config.yaml
router_cosine_scale: 20.0
norm_eps: 1e-06
final_lr_fraction: 0.1
steps: 12002
Below are experts of layer 3 (counted from 0) of a mixture-of-experts language model. Rows are named router (the router's row for the expert), down (a neuron's output weights, with its number) and show model dimensions 0-255. Each number is 128 + 24 x the weight over its row's rms, rounded and kept within 0 to 255. Numbers have three digits each.
After each expert's rows: "comes before" lists some tokens at least twice as common just after its tokens as in all text. This comes from a sample of Wikipedia text that the model never trained on. Tokens count by the router's weight.

# expert 0
router:160094140124143124119154167097109148131071123130137114181164156142124117134098110154127165084127135133101142136111118139197116147159134125140096149134122147149159143108157115194138171123123123126092149096145098152135135089106154140138074148122082129118106062139112150125120176086120101150132104143135146106126137139112058170101125139140098135113142101083110146130178161157156142143093124132141118116121127121113140081134181143108140159134161154142144118130108115112110163088134134090130120102112152146143141124129138154142119137124122121103123110142131131169135100130147143131130102153106137107131118137171126099126150145102148161124077096130161111134111103128135132137074140110191123205125137143091156141109109142136136114153125119130167118130149126110119142185111124
down4:125122124129147124070129130103190147142129126130137126112160134165139152116072157116117123138084149101135101112142131133132165103147111129101089144100162144134158109115104134157130141151142139159139140132129113106144104115142156130121139079134083113128141139088098157126135140137097154126106119114138109113128121143157152160115115124168138120135083129117145113142139150113136154089128110132126071119121137180096111162106124114117106103135095172083111122100189166096113132090149160205127159069152128120141181146151151150144089133143127142133117112154122116133140124107160164124127153122157116116074155139135103119131123167114073114149127102153107160127179148127114115097124131140159148104160142097206124143114104155149145154125115126137138124142173160150153095101104127
down5:148114136129141118145110125118151102106168117122152075141140151152112100136126117098095117146080128176114149129048151109143139140110138110114097126150145134127145100097126136075121147131147130124134123123117113124087114124153102143101189131116135108116187145107171103129104111119129154137109134106135088117143115126141137136141144157094125167133095143124117105115166123114143134118166152112159150123157128131187154153145135127114130099129102164127129176130135151127127153110152121087149117144111110082125129108133160145154113145112178133096120084144169158163123130141108152122139152139130100095177099132102113153140139102101131094143163167100135142132167181128047138144137128129100127146137119165108180111120126123123093061144116142060118118144139114114114114134083150
down6:143105155130154158104158139112162135132130163128111093111080106103144135113173121084150170161145115108160102104147113136134128131148092147139126151181090114112088105116114149147134148083124121086151125126125136111098157137113117127162169119192139116119132150103118102137100147149124103092151090112122162098117112143095112102137116109146126157149128094163130098121095085094123151132154102145100186146132122155085118100140125116164124151159064121146091146184096158171136129096112118134139099133153150151107147082155140133145114127155141119190166141117145161123100135123153085152130090096127138129172158129134143132107137130181099123102129128141131131119083130106100154129118147113136131132102091075169130120105094124125118119137104117164116136123131126087104120118128101
comes before: " of", "s", ".", "ed", "ing", ","

# expert 11
router:143143142120125172149144108184134147119132148103127130168131101094124161116146121113067105099148155129098124148103152082175131147116118122090082074129172136117100067186084132099134122107142092115133136139157130122101139138167147123118119129142150083150135145139129111074127110140132168121113162138135112058175121147129162164130120097120119119128163111159119136137090126081140134118140116124120128137171180163096116194120116123111146112121099112136122144123117079138177124128136112132109137166124118116098116131116144123139120088134100147106110099178127135141139112144087139152133103153125108132136159128109130114152111141108127122163147173137139102104138161172131092146110133132088107079096132126113085154121121150138137145135131157099105132115127118104083130083140105
down4:106157108158114097134132145116137124080125155157097123139105112106148066067141146141142115139134064162158139138121126115158094176117144096122117129159144118187151100115143150100134167137158148136145150160097106143112096145144121128122168157140166126091114160106108141151115102127102149158152152147121111130120115134152156102126148104113149148139105148124190106181113156173112116087150111117116121078164148143107120138146125109128113107088108100129130108113150088104138120134135156119145106188086137131115106155145120130144167121148129146105142130133122117116145144126126177140162133099126136158146120126153119170135100161115115113115109161129103091104148100120218161123130148089108073135100108138126091111112136146112105139128145108110158113117124100119126094121175127
down5:143125159107144119161129151125106134134127151168092096114129107144093118124156137119145132087141117123133139139148145144140128121143191116127109168064145124127123127156072122089131137166148068097171175128147132159115118096106127157164145151105118140170128123124111108144123154158160107123104130119115131126084112130166162151143083095127145143157124145116117143124134136090126164120102111086105136147103171128130119109141141125087137113127123077099110110078116122088122131100148154135151133138163135121100141140101151086101120118086133140115165132159157139139166113140070142158115100084118120119085171191155135108167116153143105134130122154143138155188146092145162140100121139162137094131159112148131097117118137134120135100105141105168147144143110101125108123087109176
down6:106141163129188152131115103160153155120124157118133158131131127100106143114096135160089144129102161118133110143129134125091147146126124123137102134152136183146088140150102103126096148164169133149120102133110143203159121139134094159130107070087138111145126125128087139141150108113111113146090113133114124113100129130138117142122151145114088123112116178142098134115171112150160116180088113108136123149110080124153191118107103099102131122110139160160148131104125096166131139150162137165131099123115091201129140111162153101169116154165109114114121105139157149133155134064131107111152124127141101130130068140141149109116109135135151108088110093096118140134102119124134125114113118100103107154114148086130122099123111104125113103099150183129083136166124159135101127120136149
comes before: " the", " a", " was", " and", " he", " be"

# expert 1
router:158142166131160131115144159127127146112104140148127155183114133139122081112140156180149144127136116115177100143097112109130153189146143129147133091134142141153133124126139094206137155133104122112151183143145143130129117122120132154135121145122109127124120098152110111180127117068135158133179155122169131075112143119146132133108115155130109120131151131088159141146164141135198158105133140146119138150089145124128124136167129154093131122141147097125153093110123090139103126130143106121111116163090147149097123121168147106174168137120105129124116115110152121170130103101127133162101154116114131131124136109095154137104110182107102110136066155158123118120177103108122150142080139128136117152096137144101156162141107104104117133124129172128104101153147148147079125127189124
down4:112111153121143150107109168122106152127132098156173145168117108145136123108141130132112163133087160134171140147148095154092086122137077131127160134119146140146129142128127100135172114127117131150142137117117149149174157109109138140144126080079119144117151077078125094144133105120150152151140151130165102135109166094129080175099139111088137090127137122133134113105159159103135108122142157109121147122127097141132122149123163111143165147132169129146146085096104131170111119178109146110100155156125083107154114131109167111096102138166173084139123135134150173136132090115114121109143117140141143145102112072136090162127096148111142164097090138100127091146175171093131138134137132144123124145098158126162111103133094140134078141129118119126147091104123147146100084146093140
down5:143139116155150139127139106162116154125125110144120115146200146124162115095083159077101106170102127124151137115109153144138162115103156101171162123109156109055095117137138138172106150128166137100141104089152138155107100168172153121161082126118089105159101107157103112124083134109137146136108126144129119135101122122150148110184155112129182108107146110120166152119147121113163123122130153118099148145137180126121131146103112149156122165160132099111109146135130131115167093161119142140124148140160125170150163089108133167127107121140139120165126126108117133110111110108092196126138133133128134114116144127107095109114150126132137169141165177135148154178158125103127169134101109139104139129143104090122099113110136169173139123126100120136159110105122105119146101096149134
down6:141135126135097086146119127146088123150128083094119149117183107125129117116132146110138134093181153135119115187110087138158090129122137100156097123111155122141140153116151171192083145124124112140161138142100122126087094133156091166117147127116125174156156143142110142100178099132109171102129103114110158115147141151116115163148134146105105172126114132129104117151143098145154095149098138146124108135149122127153103154161139124092176181099101119163126087076136115146102104112099059105135139109115168192106119180104146144163132141162129158121109146107125111142144158124111086084111103135153172129146143123145146080153120095149124121118138116117112134094120128136175116126130114166135122145144124143129137130135109125152101162126110119124152138117122146123141159109158135
comes before: " of", " in", " to", " and", ".", " that"

# expert 4
router:114165153158124135117149112092137075139145102133098142089125118131137109096162164126125127095107140164082136115091140117116120111096125140127134155122113157102150141127101125141150099148160146105152109171113123125134104153126130155128129131105173097154132114137123103088123174106128135120127131120119151169128107154120131103133094156113160070124080167168093127117106113144152121125122151141158129121134118164145159174128116131119126144126088118100136160142164180107146113212117141111147112137136110184162125129157102075094146134147097095127146127099122117082130110137107135126128159069106078168131132106151150138127154128159116110116154080074121183116108133120108166087151118122128147100149133108163112108107172133127097131144115115134117141148103149135171094119135105
down1:138133107161114140135143143111152113102195099105144089151153103145147129112136102117106106153154108094137119130091138118165118091119154102139106108102092098103156128087106075105180124083134085111125131125115141100146143121124127132148147080062168170164144125111148158114134121102130121105139125163113122153101119107115123152126091151123118109092128143074119131139106095119116135130158111155130175106050130106134135170107110125095086110153168160105113115129151137126111128153120110123123112169101161161148130113156138109122143121118134151156126116123113116132112155087161162100172148135129124123091142112098134096124120113105086133094095093133144131131147143151150174108122120145176108107155164096080141097140135099125144116140126132147158102179156099170139128135132127
down2:125127137137144138108119123149097095093131167120114139113187175135113131089155160124099092112122139088097144131166136125116100112105060135084096123131057123142090126112160158152134142124130102117120118078129155116107114123110118132128131106150181138115125127136110114185153122125153111146143127149164115084107115113113147119147112102130135151128155140173146151104119126155133137137149137093130066133137124154101163115130161156080177123078122178126125091134141107131128104101125138128102118149142155086122103136148152156172121102156089164126129080115184078093149126133132167155098116121159126171103121089118128104109127141101133153104133119124127115126105129096142152143146146132156099122165143124145108130122164147135140136075127092099128148095103162122137144159140140
down3:173138152137122159160122141097103115168151138067133096090130162146141130153104107075089156133109141097140126130151119143094207099124117134134120126088139141118141112150127101104110146094164136128112125155162107098118184115130152140193157134143077106105138111147126125109124164156147150099105160154115132078120145145068141133147109126122158140083118165131168146128087094151131173172091151108137111113089123142112130099124133110153154121118124130151141138141131134115118105115146119151147138116120156150115123172119080087115100112154092149094135139142116100148132115146134135118085130155133131163165114171107152119092142099115122140132142142140137094140169130126119163121122130107097154133160131139130116112122120143107134110095131104121199105139101143152173154124165107
comes before: "-", "|", "\n", "The", "===", "In"

# expert 5
router:113124129117079143143104136162159154123128116087118154112122090137123173150160124128122127139135126094143094119156130096183172145116135156070085117130130156126083101142129158129149084113116150117075150157133101141073167164177124134124124160184136087138112160132142133089101109167122141108120128140119115087162114113104131168148142135157098154139173093122147144164101131120148141114120125103130128148126121115145134107117146132108112068143119104146076108151139111107158108059162099119147157154124114132095146096092153121146143138116105140126102108164120100139141107130102116144106131143183150131139147135156121139111117139133130096134133152147098134101109115126138118142136157143098123083169151114089117149097123124119122139115168163112095158142125109098100165069149121
down23:125132090140149102118121113123121105132165103142129154160083153143124130128194141180167090069128099156105158109112094091150125158138086078116148122130135145141161091156167138092159118157116138132106132155138113138112126117076116119160150115114116083124115153112105137176175080144128095166136155155135104131113140131141143086155155136086129143151124132107127127139149106130175113125070140107141176131152167118138121123169120124094112109107188111101133128117150115092120131161106121165128106131135149139079104100094146116135147123123123130049099103143100134123124113109107127103146136119121117118089149102134130108152109139153149118161117116129119129124171129175168123119128155146122114119143141183090144132142132115131153144129170132108103096124128100118084138098133112
down24:140122155153183108130132133138138101091118095131134141142128134126128140113113165130101119137141147149077126128121148089148139127095150129155129140187155179135146076088155155182137100135127133070119088159096109121166090119122104095162150151119133122110108120141123152138120116155156120110129124168161147134142111118145091139139186068094117158143103156114134139140137146118155135128118131137098088093108100121117111127188131090150113168154158133106122176143176139120161134143103094105134124124161195121160109153119151132110125105098146094144113119156105125129100086132115076118119143120155154133113135125127126156126090132162142108119112109094111124159159112110112129142132123095157159094161145151103149134140161103070140161139167140102138167113110112132098134145103115
down25:117102134174105112170124107093154186131101098136134125150130129108117115145131148126097128120066088107131148125155105163113116146122145110160123164091109150117100080103173129112151122125145114103091095130090104114111171131112137157112135089096100142069164109096107098129152124130142108132160102143130106122132137157129082129148123128108105151156106067143127156126118126095148122162086109113133159097123122108125129106101150183114123107122134119151125179151089122140163115122102119148116120131122094125120148145113097117152091128115111180136131174137090157135127129110143170144115139126166121120106164150126139137100145132118152137132161102106149147160088089118150152164129077141134103082152135158139080097097121132078113134122154148109134121125130175123106089170123099
comes before: " the", " a", " his", " by", " to", " its"

# expert 10
router:132134114171163089175099102152106160088158110128126111109127117141153087132148122118134109150131100115144077125143124130160058128175127130155160075117129121160120163118130120073093131108133117136150098142135164123134136142100122091118110117148150157135149150131125120171131128129161099100164129123106095133133142137099128102132127073137127166145115140160132126157101115138109115160119137141135143134118112121127127113109109102217119141101142163142119077116107162110132111180143139141161128065128136154116114127108130166138094143092154125139161156123119131100103119124085088163105077122168158131107135133149100124155119096078120158106132153147070142155123163116130113145149088121129147136150121135165148134191123113099136100117118137099156155112114108133148124109137143
down4:131108113094098092141115122129105139163087103124125155125129117131121134101128140112143148154112107120120131127126128127131109077154132173117124116152099096134120155136091142140110192124123146129127107097097105099112137170136123118087111112108125154145133146123079119134111146135160162130153170111078120122109136129145096171131085063144160136138155142161126165120087060157125149132097138117073149114103153125122155157171114124148105162119127119074118089111156151127154122104070107152124093157100133139124144123101125138131102109127069138145139133115108140074139117150120100123151093127088128134131077126166131114134103115135158145140093157149103112108167126108109151125139160107170138123123099168118165147122132168089136121117115123088108140098133109114126121052113139
down5:159118086174167098083133132150142144111154134120163174142109158112112152128147166139160128104115117095091087132110165148144126107199155097132143118176135146103134126107118130129149123109148107110153071138122156069116086125104130105129164141126127093097140120082104159092131085133106137135120180114127143130125158142186118171094146137146139127139169145119134164101072141143159111135138126122130133098116173145151123109158158143128113168147118148113109149108102127110112151116102094131100086112119097103133110140156142158146119130090083160152125114146156116149143079133116133136178099148125108104148157117139158124140102130109099146146172135071123148129154126140132092131140098128120111096148148119133136157134123149135130101141108167143113141141153182151151121149144104
down6:103112180143152151103105144123075147112104154141153134116108122111089131150095171165191126104159155121162142098143108141132179112129168122172115155162140137106136124113095161124118178158149090111150106188119132140174154122146096080112109173103133099108137148124110150083117126095151117094102148156114109126109109137106162121110152139136091157119101143178099092083138111126125147137141127091111092127145124118121119127101185126113118201075117097128166142104137145130106148132082156126155142140129131098170110131109125112128129110133128120124104093114150123122127128151151138116138140104126135146129085138152159123130146150136120141113114129088143105122144163102107112115068125108127136134141127149160138152084140153116105117143135113124126167143145151076119111155096098
comes before: "\n", " The", " In", " He", " It", " B"